Below are experts of layer 2 (counted from 0) of a mixture-of-experts language model. Rows are named router (the router's row for the expert) and show model dimensions 0-127. Each number is 200 + 40 x the weight over its row's rms, rounded and kept within 0 to 999.
Before each expert's rows: "comes after" lists some tokens at least twice as common just before its tokens as in all text; "raises" lists some tokens whose logits its average output raises strongly, later layers aside. This comes from a sample of Wikipedia text that the model never trained on. Tokens count by the router's weight.

# expert 49
comes after: "2", "0", " ", "5", "3", "–"
raises: ",", " and", "0", "1", "2", "8"
router,198,174,200,195,195,115,214,221,176,210,226,245,228,241,155,174,158,213,255,195,154,202,249,248,212,283,208,238,184,197,206,190,197,248,238,220,177,174,253,198,153,161,155,190,220,262,267,237,203,172,148,176,160,260,173,250,211,130,155,131,260,173,220,171,234,165,239,253,213,155,221,217,212,180,195,224,247,201,176,182,261,154,126,145,151,242,236,205,210,223,229,162,226,178,161,152,240,145,242,255,141,293,171,237,205,89,129,263,163,139,159,183,163,234,229,131,200,247,201,222,184,202,187,233,205,237,225,127

# expert 63
comes after: " the", " of", " New", " in", " The", " a"
raises: "-", " ", "/", " and", "c", " D"
router,166,200,142,243,193,223,157,185,206,109,188,287,108,201,163,238,184,237,181,203,236,276,212,155,123,253,220,233,191,248,218,173,222,169,109,181,169,201,215,146,142,101,210,228,204,200,230,213,238,144,225,240,219,248,269,167,139,117,204,208,146,213,266,188,212,239,192,131,189,162,152,192,132,236,245,130,197,183,191,182,156,176,241,206,134,210,115,204,165,224,200,176,189,177,251,227,198,210,149,222,208,159,249,240,146,182,205,163,204,201,213,200,111,222,263,183,160,184,188,226,235,211,168,173,182,179,231,200

# expert 30
comes after: " |", ".", ")", "==", " =", " =="
raises: "-", ",", "'", "\n", " |", "\""
router,188,193,190,192,190,254,236,174,192,249,184,249,247,259,166,227,146,230,157,198,167,186,239,222,213,214,181,187,210,228,270,144,317,186,240,191,134,212,252,214,139,186,167,210,236,259,139,123,162,195,232,134,138,228,175,194,242,249,125,206,259,166,117,207,163,257,207,236,204,202,188,186,250,234,206,152,195,225,231,195,183,218,264,200,166,133,250,246,150,212,127,275,245,156,283,231,192,172,234,214,218,181,198,193,279,203,200,184,134,204,184,191,221,157,193,239,184,196,189,231,259,167,260,263,187,210,130,218

# expert 9
comes after: " ", " Born", "2", " Died", "3", " March"
raises: "-", " and", "'", "."
router,202,166,231,171,175,231,232,166,240,186,124,152,156,167,236,262,214,166,164,286,270,178,125,288,231,245,290,219,254,251,189,202,198,189,245,117,184,178,221,142,212,224,147,244,188,259,222,193,250,182,251,168,156,153,220,235,136,212,211,193,221,182,186,301,240,177,176,170,190,210,205,257,154,141,218,248,152,218,175,210,221,163,238,213,151,181,182,221,168,208,205,256,239,244,156,219,244,194,199,142,203,129,193,173,175,217,243,217,254,120,208,150,241,221,187,186,266,199,211,184,176,194,113,246,239,230,171,166

# expert 46
comes after: " ", " |", "0", "3", "4", "6"
raises: "NA", "ering", "lands", "ues"
router,217,270,243,223,222,247,201,237,178,231,195,242,185,239,233,201,213,141,260,181,202,305,162,210,226,190,187,226,181,265,189,136,257,245,180,195,225,187,133,224,296,243,232,204,151,160,144,175,193,158,214,129,220,233,219,219,210,173,271,107,191,221,200,189,258,124,174,180,253,225,275,212,225,281,173,215,216,187,167,149,236,171,218,179,224,249,122,174,206,212,271,243,252,174,250,277,224,217,203,251,188,217,202,268,170,204,193,211,161,234,171,150,190,226,178,120,247,241,200,221,146,203,145,207,234,228,240,215

# expert 54
comes after: "0", " ", "–", "2", "1", "9"
raises: "-", ".", "(", "\n", " (", " c"
router,196,194,238,169,205,218,182,290,237,241,219,200,218,122,232,133,164,202,257,243,237,185,140,132,123,160,153,213,114,156,204,224,130,231,225,154,235,183,222,167,195,196,180,174,234,190,175,234,183,248,164,145,178,192,195,249,298,228,213,211,222,184,175,260,208,219,229,246,203,183,226,156,185,216,199,241,200,273,251,219,220,206,148,200,133,200,256,261,202,187,212,142,234,232,170,212,236,110,219,179,195,146,174,223,250,115,217,200,225,146,226,209,197,218,271,238,201,117,228,174,213,218,125,228,285,191,266,177

# expert 10
comes after: "-", "|", ":", " (", " Binomial", " •"
raises: ",", " and", ".", " in"
router,170,231,229,244,217,281,179,207,162,277,238,227,111,198,230,152,212,151,188,159,202,148,194,176,149,261,173,217,260,139,240,238,237,232,177,141,292,198,246,222,187,154,179,233,185,177,158,196,160,154,169,212,179,193,208,204,119,203,197,141,225,236,168,188,226,180,171,337,212,258,252,223,168,134,269,237,194,176,185,183,171,198,208,219,279,225,174,181,187,170,124,217,184,210,127,184,212,247,200,194,181,223,239,156,207,210,147,148,234,196,205,170,140,185,184,122,148,185,247,228,182,216,201,115,179,198,170,150

# expert 26
comes after: " ", " (", "–", " $", "/", " −"
raises: "2", "0", "6", "1", "7", "8"
router,171,156,198,220,161,201,195,190,173,230,255,139,233,209,215,174,224,135,217,211,254,247,310,168,232,259,137,203,222,173,221,165,249,163,135,229,225,158,171,192,185,221,249,191,232,229,244,218,188,239,240,139,170,237,203,201,185,223,201,126,246,276,210,174,241,114,172,232,142,231,210,215,240,201,231,215,200,188,153,181,191,138,241,247,138,195,222,269,162,150,131,199,188,174,156,183,238,158,202,121,229,248,143,197,167,160,251,202,176,149,229,299,204,223,203,294,289,225,173,220,176,177,162,196,194,268,216,206

# expert 1
comes after: " the", " a", " was", " his", " and", " to"
raises: " and", " in", " "
router,174,255,215,236,224,229,225,166,201,150,277,145,148,196,148,197,233,181,174,179,187,196,211,212,213,230,237,295,193,208,230,120,232,185,167,219,106,220,137,160,175,184,195,201,167,159,240,221,206,264,182,192,154,166,248,119,193,273,191,228,187,205,164,152,227,270,157,157,179,134,185,206,254,139,223,155,135,225,248,184,174,232,184,217,223,194,181,158,187,178,204,148,220,255,279,151,215,120,144,207,249,202,150,217,259,215,121,209,241,169,180,241,178,233,162,278,185,177,264,203,246,158,130,168,174,215,161,179

# expert 50
comes after: " is", " as", " the", " and", " a", " with"
raises: " ", ";", ",", " (", " |", "-"
router,188,280,199,110,148,160,183,168,259,157,190,229,246,152,255,251,143,190,162,246,197,184,295,273,184,175,197,221,254,210,188,208,191,167,84,215,219,230,232,184,182,208,241,271,204,207,233,187,209,207,237,279,240,274,161,233,312,186,155,262,223,199,152,251,248,213,185,168,175,132,173,182,231,287,188,160,162,203,153,226,157,200,161,185,206,205,249,207,184,158,231,160,221,208,144,185,220,216,225,197,162,232,261,181,184,248,148,242,208,201,231,157,187,221,194,192,232,210,154,172,158,162,181,201,175,179,248,279

# expert 17
comes after: " |", ";", ":", "W", "า", "E"
raises: ".", " |", ",", "-", " in", " and"
router,175,221,200,210,238,174,180,221,226,141,218,255,245,176,147,240,243,259,115,140,247,208,142,202,222,231,187,228,195,209,149,210,273,164,307,279,240,238,155,149,160,242,219,199,210,231,167,206,199,217,106,199,224,206,181,191,187,210,201,183,255,204,177,149,157,130,253,256,285,171,179,188,137,158,135,171,144,199,198,158,207,223,219,184,161,190,232,218,205,203,186,260,251,249,147,201,213,245,177,210,140,194,175,201,184,253,255,149,226,183,210,238,256,140,218,182,140,171,150,208,206,213,227,101,169,191,116,189

# expert 36
comes after: " \"", " (", "-", ":", "/", "==="
raises: " ", ".", "\n"
router,173,203,94,229,163,239,188,155,219,184,195,264,257,200,228,223,146,174,172,138,261,248,250,238,210,192,174,189,236,161,171,165,224,234,170,187,192,201,198,188,229,155,259,202,206,229,176,148,185,252,285,205,252,148,153,129,186,187,233,213,228,194,183,231,207,171,131,163,227,204,177,215,202,267,233,198,265,168,180,174,185,204,155,183,179,192,148,176,191,125,185,117,203,176,104,256,269,226,226,168,205,166,302,279,209,255,212,210,178,202,171,238,96,185,174,164,145,208,188,166,215,182,233,140,168,140,205,253

# expert 18
comes after: " the", " a", " to", " and", " his", "s"
raises: ",", ".", "-", ";", " in", "\n"
router,283,275,230,221,190,119,191,106,167,142,212,226,195,190,164,201,213,282,192,177,187,247,249,217,225,220,187,225,181,156,138,224,202,245,171,139,133,240,171,148,195,191,190,237,163,172,236,195,227,221,241,235,253,231,225,152,173,254,182,147,213,254,209,219,156,215,132,200,172,189,110,294,204,183,198,170,203,191,177,210,244,160,159,177,132,170,244,253,267,239,167,155,104,202,282,150,207,190,211,192,185,224,202,232,242,181,203,244,202,200,266,189,199,236,224,231,187,207,190,122,172,141,190,166,224,244,132,251

# expert 23
comes after: ".", " the", "-", " of", ":", " by"
raises: "-", ".", " in", " and", ",", "/"
router,213,176,200,280,231,185,210,258,245,210,214,189,202,200,156,280,268,208,263,203,211,248,187,161,224,223,159,224,180,186,239,143,203,225,189,224,221,212,142,116,239,228,167,157,153,186,156,182,271,313,136,219,230,159,205,190,155,234,254,156,271,230,197,245,223,169,161,171,259,194,251,143,235,142,166,87,210,176,200,280,182,178,186,201,147,172,198,224,164,227,233,201,142,238,257,262,160,221,183,244,217,230,218,190,202,229,252,228,185,187,209,159,174,181,141,117,149,172,259,214,235,213,221,214,195,126,187,200

# expert 24
comes after: "1", "9", "8", "6", "7", "4"
raises: "-", " and", "'"
router,213,267,242,198,194,225,187,121,228,207,213,157,178,209,154,254,215,177,214,214,175,155,147,159,170,168,228,188,209,264,132,201,218,211,229,152,170,188,169,223,177,155,189,197,211,171,223,250,124,183,206,172,258,127,226,109,183,198,180,282,212,259,142,199,215,197,277,209,214,237,171,255,168,171,146,120,163,223,257,137,179,269,237,200,206,176,195,156,283,201,169,253,211,184,157,152,162,272,153,173,238,230,224,195,289,226,198,162,259,193,273,252,192,239,212,217,228,233,211,154,169,223,208,227,199,147,259,121

# expert 32
comes after: "\n", "|", "==", " also", "Career", "See"
raises: "\"", " in", " |"
router,165,172,160,206,231,243,207,128,219,228,215,154,210,188,190,151,162,199,188,215,216,117,163,254,136,203,260,109,209,150,184,299,151,131,202,158,257,216,256,198,213,212,144,135,149,143,264,278,142,183,156,193,164,203,218,279,259,166,151,215,220,242,212,248,190,196,200,242,182,230,254,206,123,201,213,229,196,167,202,200,142,171,166,225,271,218,188,252,223,147,256,200,120,205,203,131,200,210,161,160,190,206,185,153,216,181,190,205,244,209,229,163,208,233,159,229,130,247,127,230,241,209,235,218,225,210,151,223

# expert 5
comes after: " the", " a", " The", " his", "s", " first"
raises: "-", " in", ".", ",", " and"
router,236,236,208,201,214,191,172,272,188,94,265,259,169,191,159,227,149,157,166,215,199,227,144,178,144,243,169,212,146,257,198,229,241,189,200,158,189,231,153,175,190,180,260,154,121,182,135,205,181,272,193,191,176,258,213,170,286,236,211,158,211,175,169,238,196,175,209,200,252,228,88,209,196,194,197,222,151,254,267,150,151,231,191,214,182,230,172,253,189,188,213,159,166,210,229,199,173,200,280,238,199,196,247,213,189,216,209,159,130,201,230,153,174,132,235,218,142,188,145,213,209,263,186,133,166,225,93,153